From a checkpoint of a small mixture-of-experts model trained on Wikipedia.
Size: 8 layers, width 320.
Experts: 8 experts in each of 8 layers, 96 SwiGLU neurons an expert, 1 empty slots to pick, a shared expert of 192 neurons.
Training: a variant of Muon for the experts, 862M tokens.
Below are experts of layer 2 (counted from 0) of a mixture-of-experts language model. Rows are named router (the router's row for the expert), gate (a neuron's input weights, with its number), up (a neuron's input weights, with its number) and show model dimensions 0-63. Each number is 200 + 20 x the weight over its row's rms, rounded and kept within 0 to 999.
Before each expert's rows: "mostly gets" lists some tokens that are sent to it at least half of the time. This comes from a sample of Wikipedia text that the model never trained on.

# expert 3
mostly gets: " (", " ", " A", " He", " K", " C"
router,187,199,196,188,213,211,213,176,201,209,205,218,180,194,215,207,228,209,204,193,186,183,178,223,185,167,164,226,204,193,214,183,151,269,198,173,198,199,215,206,225,248,192,145,191,188,192,235,220,190,192,185,211,210,227,211,205,195,208,193,166,212,211,155
gate2,197,220,182,199,236,190,208,219,154,203,222,208,196,210,190,201,173,219,207,230,210,188,179,202,210,212,187,178,219,180,182,220,201,198,171,214,190,194,211,200,182,237,206,188,171,227,209,227,205,186,209,209,214,206,199,189,227,257,208,150,182,207,147,172
up2,173,204,202,175,218,202,202,174,175,198,194,176,204,179,216,232,165,208,203,213,230,196,198,227,181,191,171,178,173,189,188,219,199,217,214,193,241,207,196,183,200,209,229,239,200,197,212,190,192,225,215,200,208,162,176,221,172,197,178,168,166,206,204,180
gate3,203,214,244,179,176,250,225,175,210,180,189,194,194,189,192,174,234,220,199,162,205,175,188,204,191,220,216,204,191,193,214,194,152,246,207,175,206,197,204,190,198,188,209,208,222,174,192,206,215,178,167,172,176,210,177,204,190,208,222,175,224,220,213,215
up3,204,204,213,207,242,182,188,204,203,218,199,230,178,192,188,204,225,199,219,172,196,169,192,205,217,184,250,169,224,224,190,193,186,237,178,198,240,198,194,188,211,192,198,215,214,211,206,203,208,202,204,212,176,214,192,178,200,183,204,190,180,198,198,210
gate4,173,198,207,178,189,208,210,188,181,190,205,197,172,252,181,202,238,230,201,194,230,193,205,204,206,160,182,185,188,164,212,204,214,179,202,182,186,210,209,191,194,216,204,159,182,234,217,166,190,242,189,216,184,222,222,238,200,193,192,185,184,194,165,180
up4,184,232,217,216,220,229,215,176,182,191,198,224,198,204,186,196,187,172,192,206,205,172,228,236,207,239,193,195,201,182,192,191,203,197,216,179,191,240,198,231,221,214,226,207,239,197,185,183,215,192,193,210,196,196,181,212,209,227,206,195,229,212,184,226
gate5,207,159,188,199,208,194,210,203,223,197,185,202,174,208,187,198,177,203,193,233,184,177,208,182,179,230,195,169,200,204,204,200,198,242,179,214,197,196,184,187,222,209,201,198,172,171,187,205,216,229,222,173,184,180,197,230,225,208,174,177,187,228,226,186
up5,222,173,178,188,177,195,169,192,195,183,224,200,213,197,209,185,227,189,177,204,159,231,217,193,181,192,211,194,185,245,220,219,189,214,214,198,162,184,210,189,202,171,214,206,209,168,194,227,185,226,204,179,212,198,155,224,193,166,192,202,154,195,161,201
gate6,207,171,218,240,154,230,224,161,198,179,172,231,204,195,210,179,219,218,197,214,188,160,186,178,241,198,206,204,149,231,215,187,202,183,193,225,207,182,169,207,161,177,208,201,198,204,185,194,162,213,195,189,183,193,220,188,208,197,210,191,197,193,193,175
up6,187,176,217,180,220,167,179,180,157,226,199,199,171,173,233,215,193,208,224,193,188,233,227,185,208,218,182,218,192,208,191,215,189,211,195,213,193,206,183,207,228,189,201,207,197,215,177,234,201,190,218,186,208,204,196,193,186,210,220,169,190,202,190,197
gate7,226,209,238,199,198,210,189,162,180,181,176,222,192,211,219,195,203,179,228,188,189,157,188,211,206,223,185,203,224,207,208,183,199,199,223,195,237,198,224,224,196,194,196,196,184,201,222,209,191,203,218,173,205,167,195,225,217,185,196,238,178,181,193,177
up7,181,214,185,198,197,181,200,197,199,217,171,174,193,225,214,173,220,214,190,196,183,208,204,195,230,191,171,200,215,176,203,175,212,164,199,175,181,211,162,168,212,207,219,218,219,185,211,194,177,182,223,198,188,206,177,170,195,170,235,154,200,199,197,215

# expert 7
mostly gets: " |", " the", "The", " —;", " United", "=="
router,198,174,183,195,216,204,182,201,185,187,168,216,191,218,215,207,241,214,197,200,192,193,175,174,169,202,188,211,204,204,230,221,203,195,161,200,185,210,183,158,203,213,205,207,213,206,184,213,237,190,193,175,205,180,204,177,188,185,180,204,213,203,201,206
gate2,212,201,211,193,170,229,185,163,196,166,208,188,196,232,175,181,220,199,193,236,238,230,169,209,198,191,205,194,188,201,205,188,230,174,201,168,201,185,192,186,220,186,195,218,225,221,207,223,197,212,215,173,196,220,185,197,161,229,190,174,215,200,190,190
up2,179,233,177,210,221,206,208,204,199,170,181,204,197,204,198,202,209,184,205,195,207,214,226,251,204,195,218,219,182,179,187,215,218,211,183,192,209,217,212,208,182,181,213,180,174,192,232,212,209,190,201,210,180,224,165,191,205,205,235,236,179,223,221,239
gate3,219,156,187,189,205,223,199,207,158,144,195,203,187,190,197,220,239,200,188,176,207,182,188,198,209,211,195,213,189,196,187,233,207,214,188,214,255,239,199,204,196,226,197,209,197,210,238,190,211,212,215,171,179,184,207,195,177,193,219,164,183,189,181,176
up3,190,210,195,204,249,201,228,201,212,183,163,205,224,199,210,223,218,202,189,246,212,174,237,222,202,188,192,191,174,198,204,219,190,180,207,185,177,184,245,193,174,203,216,208,172,192,184,179,199,206,211,231,203,198,196,185,178,205,199,201,226,195,194,182
gate4,190,159,210,194,202,187,181,229,192,181,209,201,225,217,218,193,219,200,194,154,204,151,199,205,177,228,167,227,219,234,192,205,184,206,192,187,199,210,199,188,198,241,191,250,240,217,226,221,204,198,213,187,184,216,207,195,205,167,192,215,196,200,188,193
up4,188,210,208,240,189,174,164,224,219,203,225,206,159,214,193,215,215,199,234,163,186,187,147,171,224,206,196,168,192,199,224,211,183,203,196,208,209,215,213,182,214,214,199,192,177,200,231,200,186,234,200,204,169,194,188,185,213,160,194,205,201,202,184,216
gate5,154,242,182,236,222,181,193,202,183,163,204,218,240,188,215,214,225,219,177,197,202,209,187,180,181,215,191,202,184,185,206,181,186,209,192,201,160,196,246,192,211,204,224,233,236,191,213,218,223,186,182,191,183,204,179,181,203,174,169,176,191,181,213,231
up5,197,213,195,211,229,171,233,243,203,197,166,193,211,189,221,202,185,223,222,239,187,219,207,211,170,227,137,210,172,203,210,185,195,167,173,201,198,174,216,184,244,217,211,195,203,233,183,213,177,208,240,209,187,192,180,154,228,186,166,189,213,200,201,199
gate6,167,217,174,211,252,206,265,209,184,154,198,189,212,231,154,218,203,173,205,189,201,180,200,216,169,205,202,189,195,191,207,237,196,183,200,176,202,160,177,180,196,183,207,223,187,215,197,228,218,218,219,187,165,221,227,205,208,174,197,189,190,193,210,209
up6,209,202,204,222,184,205,160,192,201,221,213,171,188,175,242,219,222,211,192,228,216,196,166,223,198,248,171,187,200,194,201,174,169,188,175,201,201,203,210,207,185,208,181,164,216,160,213,204,225,175,206,231,210,244,173,193,240,184,188,189,196,186,198,195
gate7,212,221,169,201,196,195,182,158,193,212,250,202,189,199,222,202,188,245,197,189,212,214,234,213,190,213,186,220,203,203,248,205,221,197,193,208,204,200,208,199,235,180,243,221,191,189,184,243,240,190,216,173,177,217,218,206,198,186,230,197,179,174,164,197
up7,240,183,207,195,162,231,215,218,158,219,170,215,197,194,207,203,224,227,198,196,194,209,174,222,152,230,220,189,212,165,199,168,188,223,220,204,226,201,203,244,197,241,187,165,194,185,187,167,202,176,197,214,215,187,177,189,186,195,188,200,247,218,189,205

# expert 2
mostly gets: " they", " it", " she", " This", " years", " time"
router,214,194,234,180,204,183,193,204,180,208,175,187,221,190,182,168,210,194,191,202,204,173,178,221,180,167,186,180,212,179,218,207,221,205,184,211,229,201,225,177,215,263,215,193,185,189,205,214,200,216,209,180,206,191,188,197,166,195,185,220,189,214,201,213
gate2,227,177,207,200,197,183,182,221,220,192,174,204,175,214,175,171,180,204,218,198,199,184,188,201,201,200,186,197,226,209,214,193,184,178,185,204,209,222,238,215,204,212,170,200,198,190,183,175,216,217,191,190,213,167,194,188,191,187,182,206,198,228,200,228
up2,223,199,195,192,209,206,238,191,191,188,178,198,194,140,227,175,233,233,200,180,195,200,233,187,168,193,210,185,224,212,179,239,184,200,211,206,216,218,171,199,187,230,211,231,203,154,169,179,219,203,176,206,219,172,185,185,192,217,154,187,199,155,206,218
gate3,220,232,189,178,196,177,203,199,192,211,192,213,164,180,199,177,213,202,195,193,197,204,163,214,190,180,194,177,193,207,230,177,247,204,223,218,194,198,245,192,236,217,205,196,182,182,186,189,198,200,204,244,212,195,228,179,180,176,198,209,213,200,196,207
up3,201,185,205,199,168,180,148,199,191,238,210,196,198,197,224,196,190,213,218,216,211,175,194,221,194,226,186,198,161,210,200,161,194,216,189,189,212,197,204,185,200,180,238,208,193,217,171,208,225,187,161,176,213,157,204,236,208,221,200,171,223,219,192,204
gate4,181,183,238,164,176,194,170,208,135,192,173,217,214,190,185,185,200,214,219,193,191,208,203,208,214,186,229,196,223,138,201,186,196,218,257,193,191,187,241,231,219,209,192,211,225,226,201,227,207,234,251,189,197,202,220,200,183,179,194,210,209,169,198,225
up4,222,196,210,220,204,205,174,228,171,185,235,179,237,232,190,179,207,201,205,221,190,168,178,199,196,184,215,246,233,192,217,216,194,179,223,219,196,218,182,251,194,194,192,238,213,206,238,205,218,190,192,161,177,186,212,180,187,239,167,192,208,229,202,212
gate5,193,202,221,200,183,165,183,198,210,230,200,191,198,180,205,213,202,203,185,208,159,201,216,203,201,179,216,168,249,182,209,222,222,209,181,200,212,177,227,230,198,190,213,197,205,219,181,209,201,167,218,212,178,223,178,189,227,208,214,187,170,196,177,208
up5,248,189,201,213,181,227,222,165,218,224,208,185,224,198,199,208,188,225,205,195,232,196,191,197,212,235,228,245,178,222,197,172,216,208,242,196,218,221,181,182,178,228,223,202,188,222,176,181,219,231,214,215,218,221,240,177,212,216,186,200,203,217,202,216
gate6,164,168,200,201,211,205,202,205,201,172,146,193,198,196,187,162,199,192,206,217,224,198,217,213,183,203,204,202,188,184,206,207,217,208,168,238,211,203,173,200,193,195,215,180,191,183,229,220,188,200,189,243,177,205,185,201,192,200,196,203,170,201,217,177
up6,206,190,192,178,213,183,198,207,197,210,221,210,198,200,199,191,208,206,197,216,178,202,214,186,205,206,211,228,158,185,211,226,193,223,223,206,202,164,213,165,183,222,236,181,223,214,211,179,199,199,213,186,217,193,213,218,193,197,235,202,234,222,239,200
gate7,203,210,209,182,198,203,196,181,212,221,225,226,252,208,212,166,187,211,163,187,201,199,206,226,220,167,178,190,173,184,229,208,240,205,210,214,192,210,198,167,205,201,226,221,195,212,208,244,152,226,202,209,210,204,206,218,180,204,181,213,217,198,228,177
up7,169,218,206,179,251,189,197,230,174,212,241,232,205,217,206,241,189,181,176,223,196,198,194,181,187,195,223,146,192,171,179,190,203,193,178,184,162,164,211,217,221,194,222,199,219,173,219,196,195,235,162,183,192,176,200,219,173,223,195,181,211,218,224,186

# expert 0
mostly gets: ",", " and", " in", " of", " as", " on"
router,201,183,222,218,201,216,200,184,209,210,196,197,187,198,202,226,220,218,169,178,195,201,198,208,196,199,198,223,195,177,208,220,167,186,205,196,199,229,239,194,197,204,175,210,211,187,202,184,218,196,190,201,194,208,176,209,236,214,175,187,178,192,187,149
gate2,213,172,193,185,167,201,192,181,184,238,176,202,188,175,185,226,205,223,166,213,181,220,203,196,158,191,208,196,180,214,237,222,224,201,219,241,195,187,215,235,180,204,207,206,209,192,198,203,221,207,197,197,224,195,185,209,180,239,192,182,215,181,198,200
up2,165,201,164,210,236,190,199,178,199,214,203,214,186,210,210,220,216,198,186,201,239,219,187,211,219,223,180,212,208,182,182,219,191,198,221,183,236,195,165,161,202,196,189,177,199,209,218,228,213,210,203,231,189,199,178,223,218,169,202,213,226,203,148,191
gate3,209,184,198,221,177,200,188,182,182,174,213,191,205,193,230,224,223,192,204,210,197,214,190,217,221,180,232,220,154,224,201,207,207,200,178,195,227,199,225,222,176,205,158,194,184,186,200,195,158,165,224,206,226,220,198,212,200,197,219,208,181,239,229,198
up3,234,172,184,195,181,201,205,186,199,213,203,191,229,230,195,180,203,203,193,205,205,173,184,177,240,180,202,245,193,174,147,200,238,195,220,200,204,201,173,241,198,209,181,186,227,192,174,202,219,205,179,213,181,215,199,212,197,167,184,196,166,236,174,196
gate4,181,223,176,189,185,224,199,215,217,237,191,161,178,185,200,197,192,234,194,216,189,198,192,215,201,199,166,211,191,218,173,226,209,216,189,216,213,204,197,216,179,185,205,227,146,177,206,208,207,223,209,162,193,221,197,209,185,170,170,161,181,187,204,223
up4,224,187,207,203,181,195,196,205,224,212,214,164,203,210,186,214,212,189,215,179,190,177,208,213,221,217,162,200,203,199,227,156,191,216,193,207,254,194,231,193,179,221,236,222,183,213,232,215,225,216,189,237,178,213,182,188,223,212,156,173,194,201,210,182
gate5,213,204,206,211,172,224,243,163,211,187,184,170,206,237,231,214,199,175,200,224,200,181,201,226,230,195,185,221,203,205,190,211,207,163,180,202,195,191,223,222,221,204,224,221,188,203,185,189,185,201,212,201,199,219,191,180,232,226,151,210,199,214,218,190
up5,221,212,177,204,168,201,186,178,185,187,235,172,179,220,192,170,193,194,214,175,213,204,226,250,175,194,191,201,242,215,188,181,206,191,193,225,237,223,249,239,191,205,239,200,195,230,235,199,175,198,190,209,197,170,193,217,217,227,168,190,208,212,208,230
gate6,206,193,194,199,207,200,192,167,233,230,202,219,199,184,205,226,231,191,187,208,166,195,155,226,236,201,217,234,178,210,188,219,172,196,213,202,172,231,204,215,225,184,195,198,152,176,198,209,181,210,238,173,227,172,197,222,194,228,192,174,189,223,208,183
up6,211,213,203,224,225,215,203,191,194,196,221,239,217,218,195,168,213,203,175,224,178,214,199,196,192,169,223,188,230,183,209,187,189,150,206,178,223,194,209,248,187,193,208,198,214,220,209,200,203,183,170,187,212,236,217,197,224,152,187,224,238,202,197,201
gate7,207,215,186,195,184,204,205,229,194,207,197,190,208,199,213,192,189,215,156,173,194,197,217,204,237,211,202,217,258,186,198,179,228,207,221,182,218,179,168,221,258,213,160,177,189,199,239,205,185,192,183,220,216,230,160,216,209,227,210,209,188,200,186,160
up7,191,222,182,195,199,192,224,166,220,222,172,215,227,211,189,197,172,207,205,208,194,197,183,222,202,180,171,197,191,198,205,181,227,189,216,199,191,210,214,220,195,199,201,218,212,213,213,251,209,202,186,191,226,200,195,189,231,176,183,221,169,242,195,214

# expert 5
mostly gets: " American", " States", " government", "ity", " British", "ville"
router,216,183,189,207,228,204,215,203,191,221,185,204,208,198,160,228,175,220,189,214,164,137,191,192,201,204,180,211,201,190,189,224,170,189,213,167,212,170,226,213,191,213,173,196,200,178,225,219,193,244,188,189,198,212,207,188,209,178,168,178,201,186,180,205
gate2,210,203,206,227,214,194,187,185,201,216,214,192,195,174,190,192,176,182,220,193,192,198,165,187,184,193,219,200,209,173,197,198,160,199,193,195,156,199,194,175,193,234,179,171,224,173,192,204,214,190,190,197,230,203,222,180,190,209,195,193,188,180,195,204
up2,190,207,208,195,228,201,175,214,243,190,192,232,203,168,217,222,177,193,161,175,154,198,177,215,193,193,184,189,210,188,201,211,201,248,191,210,204,206,254,229,186,196,192,215,199,198,241,192,160,221,172,185,214,201,198,189,205,201,199,228,208,170,207,195
gate3,165,230,222,172,178,205,194,195,194,224,206,220,165,179,212,226,182,185,176,198,178,210,179,192,176,170,194,161,225,193,217,239,196,198,197,195,194,186,183,233,190,214,175,198,203,223,213,220,223,206,206,194,227,197,215,191,264,195,197,207,188,215,188,185
up3,240,177,196,191,175,167,202,208,175,207,171,245,206,200,172,194,168,194,204,234,200,174,215,176,227,249,214,214,206,175,221,185,180,188,229,219,233,254,172,195,201,195,219,215,194,201,182,206,189,184,208,228,184,234,208,194,232,219,176,224,163,218,178,181
gate4,217,186,180,191,182,205,222,233,220,187,220,226,220,191,195,187,202,210,180,231,179,248,192,201,188,200,207,208,225,187,204,223,212,153,174,242,235,214,196,200,201,171,182,194,210,184,184,193,182,213,226,166,238,185,205,246,185,217,201,198,218,215,198,182
up4,192,189,183,198,204,197,190,204,203,171,233,214,211,226,179,224,200,180,216,200,215,176,204,209,181,196,222,198,216,212,208,188,194,178,202,245,189,222,197,190,179,204,198,201,205,197,204,231,194,184,215,210,179,200,211,194,197,214,158,208,239,173,229,221
gate5,176,197,194,192,215,199,207,230,224,215,207,192,218,196,214,181,188,187,187,193,229,170,207,188,185,186,168,230,187,185,141,190,192,210,202,210,211,170,226,208,193,238,200,210,168,190,224,222,165,182,211,203,176,207,193,201,208,184,187,219,212,164,158,202
up5,210,177,224,187,148,199,180,202,179,209,212,173,205,211,187,194,209,216,177,208,218,206,194,184,197,215,233,193,231,199,186,225,168,242,193,171,191,193,213,180,192,189,188,182,174,218,215,205,187,207,206,232,198,187,196,212,192,200,186,211,206,184,167,224
gate6,224,210,200,180,196,193,163,188,163,206,184,230,191,173,239,173,163,205,166,199,221,223,201,211,201,200,168,173,184,176,213,235,213,181,176,186,174,170,194,187,198,233,191,196,218,206,215,227,148,243,219,184,181,189,182,216,206,197,187,199,195,197,182,195
up6,209,200,189,198,194,185,200,193,197,182,211,190,226,205,203,215,253,192,201,206,214,192,206,198,204,167,205,191,208,215,164,197,218,223,208,224,195,225,186,217,206,186,179,171,230,206,221,204,202,201,233,187,176,207,161,181,204,183,196,208,210,196,198,206
gate7,197,185,199,203,232,200,180,228,193,203,197,215,219,144,193,212,206,181,191,219,182,185,251,209,218,199,216,251,197,207,207,189,234,201,187,230,219,225,199,185,216,230,177,174,210,200,216,210,225,198,206,187,150,225,193,216,220,193,183,182,190,197,177,192
up7,191,219,172,201,170,161,218,213,220,163,217,187,258,157,212,191,189,193,191,175,179,187,193,186,209,220,198,191,191,239,179,222,237,212,176,203,189,204,163,230,229,172,179,193,203,202,239,215,195,203,210,201,201,230,190,210,159,183,189,196,210,194,227,210

# expert 4
mostly gets: "|", "\n", " \"", " |\n", ".", ".\n\n"
router,179,216,222,211,218,225,213,148,194,218,213,212,173,178,179,235,228,195,185,223,186,197,191,195,202,199,205,205,225,205,231,231,207,191,174,203,204,193,206,172,240,196,178,184,193,191,209,201,203,218,184,198,234,225,183,172,179,196,215,200,211,223,201,199
gate64,179,182,219,238,174,203,206,200,192,194,186,226,173,195,208,230,169,186,191,196,180,212,185,254,196,170,211,214,194,224,185,189,207,194,175,196,215,192,230,192,202,215,168,226,198,192,185,223,166,214,180,227,229,197,214,211,228,198,220,218,202,194,169,202
up64,203,195,211,194,201,206,208,204,197,234,172,179,188,220,181,206,218,221,199,190,227,205,174,145,215,193,203,201,155,206,209,188,231,174,180,195,156,205,199,197,200,189,209,206,159,208,219,188,229,213,195,193,255,219,217,207,199,201,203,214,187,184,236,216
gate65,193,223,235,224,182,193,233,201,217,222,216,185,184,192,186,211,230,218,223,208,211,187,196,216,184,189,198,211,198,208,215,225,234,178,201,178,178,204,168,175,243,189,219,176,215,212,212,209,235,217,219,160,230,193,210,231,186,200,211,169,174,198,192,207
up65,222,222,199,162,175,212,182,231,186,187,188,218,178,183,205,183,216,209,186,199,206,191,202,258,203,189,191,233,234,195,189,205,181,198,176,217,231,178,215,201,202,193,221,227,201,203,159,196,166,178,160,225,178,176,181,212,191,168,193,237,190,188,182,200
gate66,179,208,170,203,207,169,236,189,200,211,198,182,199,224,203,207,211,200,205,215,222,186,225,203,194,185,222,238,209,216,170,192,194,188,192,211,200,187,169,176,211,189,198,216,216,215,220,190,217,206,238,155,196,176,187,196,180,200,210,204,204,188,234,186
up66,206,201,205,178,213,171,180,175,174,245,200,206,163,201,201,193,189,249,227,205,235,181,255,214,181,158,201,173,189,170,194,218,203,201,231,175,208,186,181,156,215,195,226,205,228,200,228,226,251,206,207,203,157,205,219,215,187,196,194,194,172,219,151,195
gate67,199,218,202,232,186,208,211,208,217,214,220,165,209,165,217,222,185,197,191,202,188,212,216,210,186,189,202,212,262,172,161,236,205,195,208,192,210,187,207,192,212,229,177,228,190,176,228,235,243,178,232,223,215,205,218,186,173,172,224,207,205,223,184,200
up67,181,195,174,206,208,192,222,225,202,209,202,215,220,166,219,199,179,216,239,184,196,196,249,219,209,219,232,197,218,168,200,229,213,205,209,203,223,181,223,202,219,225,183,211,175,180,208,201,211,172,180,206,216,220,224,211,174,185,211,212,195,213,187,225
gate68,188,218,196,179,213,202,233,222,196,181,198,195,197,200,189,196,237,217,176,169,195,228,213,246,192,210,190,175,175,182,197,199,198,161,172,216,240,195,192,177,192,187,204,196,194,227,206,219,176,191,202,209,202,190,152,185,198,226,202,176,224,166,195,214
up68,246,160,201,174,178,175,187,188,198,209,227,241,160,182,198,190,195,201,219,239,212,205,221,186,198,170,157,230,226,208,212,233,194,224,220,206,195,208,210,207,203,226,204,190,202,217,223,202,217,179,188,175,223,210,169,191,175,245,174,202,171,202,179,170
gate69,189,201,171,195,203,197,196,185,224,213,166,218,199,192,218,208,197,202,208,194,179,183,188,204,208,216,216,222,228,208,164,185,198,175,179,210,230,201,191,211,211,187,194,188,200,198,184,231,168,159,231,198,199,204,185,166,186,249,158,203,238,163,198,186
up69,194,186,177,213,201,212,211,196,196,167,197,194,215,178,189,232,184,240,191,203,199,179,218,215,196,191,197,187,194,234,178,179,160,180,217,199,177,167,197,188,180,174,217,189,183,164,240,181,184,189,223,217,208,183,199,182,209,217,232,198,241,194,187,189

# expert 1
mostly gets: " was", " is", " a", " with", " are", " were"
router,166,208,232,177,183,204,166,189,171,191,228,213,178,189,230,214,198,209,198,209,196,189,188,208,210,182,188,238,216,178,212,201,188,178,161,213,227,214,185,206,207,191,208,191,212,180,192,200,230,203,185,163,189,213,185,205,208,201,176,165,193,219,152,213
gate2,210,191,222,204,176,168,197,188,166,172,179,191,170,202,171,222,223,190,199,227,212,179,195,251,177,192,156,244,214,217,212,202,213,223,192,222,201,200,202,189,155,210,214,238,214,225,191,177,211,221,188,213,210,187,179,198,242,212,169,196,200,210,240,207
up2,216,196,185,184,171,215,217,218,223,188,192,205,230,201,185,210,211,217,187,191,224,201,202,151,192,192,231,216,209,180,164,205,193,208,212,208,190,165,155,218,221,214,203,220,229,201,195,233,213,198,194,206,184,188,135,196,201,200,219,194,194,189,222,242
gate3,224,199,224,215,207,224,166,191,199,181,173,241,192,205,183,185,211,197,191,184,230,228,185,184,209,193,202,216,186,183,208,196,192,190,183,193,190,203,210,213,198,193,156,206,158,216,166,200,182,201,220,148,207,188,227,159,169,192,181,175,246,225,141,213
up3,201,217,204,248,204,190,227,178,193,205,202,202,198,216,187,176,211,186,238,236,212,216,153,197,226,208,182,194,190,223,200,232,193,167,209,182,253,180,212,234,205,210,198,205,193,211,190,237,217,203,192,209,190,164,178,207,170,200,191,220,184,187,208,190
gate4,219,182,202,190,182,193,176,233,187,216,181,162,213,165,222,195,203,176,222,224,199,199,234,197,206,176,200,209,183,166,196,204,191,222,200,234,195,197,224,209,237,200,215,173,180,201,180,219,197,191,203,207,233,193,233,172,201,220,204,182,178,188,189,180
up4,159,219,210,167,160,228,211,199,201,170,189,191,184,201,206,202,171,220,218,210,181,190,221,224,166,244,168,220,209,201,193,205,204,203,226,228,183,222,214,194,192,197,202,215,178,187,223,214,190,188,217,233,194,208,190,201,187,185,198,192,165,178,216,171
gate5,182,184,198,204,182,186,189,187,229,199,225,204,177,198,202,242,187,187,165,170,158,214,213,177,216,198,197,238,173,195,241,216,193,174,195,222,219,211,198,212,141,182,178,176,239,209,222,215,220,216,215,177,233,184,219,199,196,218,223,195,194,189,204,196
up5,201,198,183,183,199,221,215,204,198,201,201,207,218,212,205,198,176,186,217,200,182,233,224,228,204,160,207,219,218,212,233,226,199,215,191,187,203,202,226,202,178,178,200,193,198,219,219,213,191,184,243,193,171,223,208,204,192,199,217,163,177,210,204,187
gate6,196,200,185,202,230,167,184,228,176,237,207,232,182,192,237,227,207,230,176,202,207,210,187,196,196,194,177,166,191,186,209,191,181,211,207,201,209,210,180,176,197,193,240,220,188,180,174,203,205,185,230,202,203,180,204,179,213,221,191,225,194,214,193,181
up6,202,223,189,211,211,168,200,223,153,217,197,230,213,196,183,200,204,191,255,160,220,212,203,201,210,196,199,216,238,190,165,201,174,153,212,203,208,208,199,182,195,187,191,182,188,209,193,170,207,168,192,197,200,175,182,212,200,196,195,213,175,197,159,194
gate7,174,166,213,194,177,198,161,216,211,234,188,194,190,207,200,201,249,179,183,181,222,199,195,185,211,173,175,205,169,209,226,217,213,209,186,174,181,234,198,196,205,181,181,179,199,193,168,175,207,180,214,230,227,239,189,195,179,196,186,193,165,189,170,197
up7,201,194,244,176,186,181,195,188,211,157,197,191,217,234,191,192,198,217,218,220,207,190,244,205,181,199,196,171,163,225,183,228,239,181,200,194,196,154,216,200,190,198,178,234,193,194,211,216,219,152,198,197,191,205,205,258,192,184,163,183,200,200,202,165

# expert 6
mostly gets: " his", " their", "at", "ton", "iv", "ot"
router,171,155,210,160,238,230,215,189,198,233,179,208,185,178,146,228,187,181,138,216,187,242,180,201,201,194,190,177,202,170,218,189,205,201,215,212,223,205,205,197,193,183,194,176,213,204,218,212,193,216,191,206,226,221,173,180,214,206,174,178,164,216,164,165
gate2,197,165,236,210,188,213,175,155,218,206,193,203,188,216,215,211,192,207,224,204,191,216,201,169,199,212,179,231,219,178,220,198,208,218,216,219,213,184,205,171,179,173,193,204,224,158,196,207,218,226,173,176,231,183,183,231,221,150,185,199,249,157,156,203
up2,194,160,198,200,195,217,189,218,203,196,203,196,210,190,181,205,189,183,208,179,202,177,196,226,179,234,200,226,209,228,234,199,198,197,214,180,218,181,198,220,190,207,187,165,205,183,192,214,225,173,218,211,202,207,195,207,186,214,150,222,209,190,214,203
gate3,183,190,229,222,192,192,215,218,206,236,217,166,188,202,204,210,186,224,177,198,166,221,158,178,166,199,191,196,256,206,252,227,220,204,205,207,218,198,200,218,200,203,172,227,208,245,180,198,231,216,204,202,215,170,196,176,203,177,222,213,175,200,162,194
up3,193,221,195,184,237,193,202,197,230,172,178,199,208,186,163,191,214,205,193,169,205,173,228,184,185,190,242,184,169,195,202,223,204,219,202,186,171,215,219,165,165,186,200,151,224,204,193,214,177,211,209,219,180,205,222,199,199,247,205,242,194,191,218,185
gate4,218,220,200,190,235,214,210,173,190,193,211,171,164,193,204,220,225,199,185,218,203,227,222,201,178,174,184,230,229,186,179,226,243,195,213,200,191,201,201,217,177,176,202,234,185,195,237,227,194,191,196,199,165,211,172,199,249,189,208,172,201,195,146,169
up4,200,177,229,175,160,181,230,189,161,199,212,248,215,236,208,210,223,209,240,199,191,159,178,186,196,177,178,189,177,228,194,174,233,214,152,154,204,260,241,181,190,219,225,205,180,196,193,230,201,226,208,189,235,186,207,203,169,213,192,167,248,197,213,225
gate5,199,185,199,170,196,213,187,214,222,245,206,195,201,195,215,210,201,188,171,204,223,215,187,203,222,183,239,210,177,193,203,165,194,188,199,243,194,189,189,180,209,179,225,212,185,181,202,214,203,174,224,192,191,238,189,177,202,196,191,204,176,234,171,202
up5,184,198,234,177,192,196,172,200,170,217,197,200,239,181,180,194,163,180,228,178,181,223,204,206,179,218,184,219,173,209,180,190,203,224,206,206,195,200,198,178,202,187,208,198,214,194,247,207,213,235,195,218,189,176,175,166,198,205,171,195,222,186,167,176
gate6,198,159,209,238,224,196,203,221,187,191,211,198,213,170,187,232,187,169,188,186,179,191,202,203,206,195,171,196,194,194,205,203,162,204,217,211,185,185,212,226,191,221,222,200,185,227,184,192,190,200,189,200,189,238,193,202,214,172,216,182,167,208,177,222
up6,216,199,209,176,201,217,196,215,180,204,223,212,202,208,212,181,184,201,203,220,217,162,188,191,202,184,209,208,230,207,168,174,171,173,223,181,195,189,220,189,226,182,216,212,194,179,178,219,198,165,200,223,186,198,233,165,203,204,219,201,228,214,217,199
gate7,211,219,187,211,211,207,188,249,208,224,225,199,166,212,177,198,217,208,147,198,209,201,196,167,212,201,212,192,248,175,255,188,206,189,189,221,193,203,195,181,208,178,191,192,224,177,176,213,177,189,164,186,225,214,221,152,196,229,179,195,191,212,202,189
up7,180,208,220,231,205,188,214,234,187,179,239,177,229,196,218,167,161,217,201,180,198,199,156,212,186,215,167,198,214,219,211,208,215,202,224,226,215,218,186,229,178,169,172,181,195,214,182,172,194,173,185,176,188,185,193,201,229,208,166,207,201,190,174,207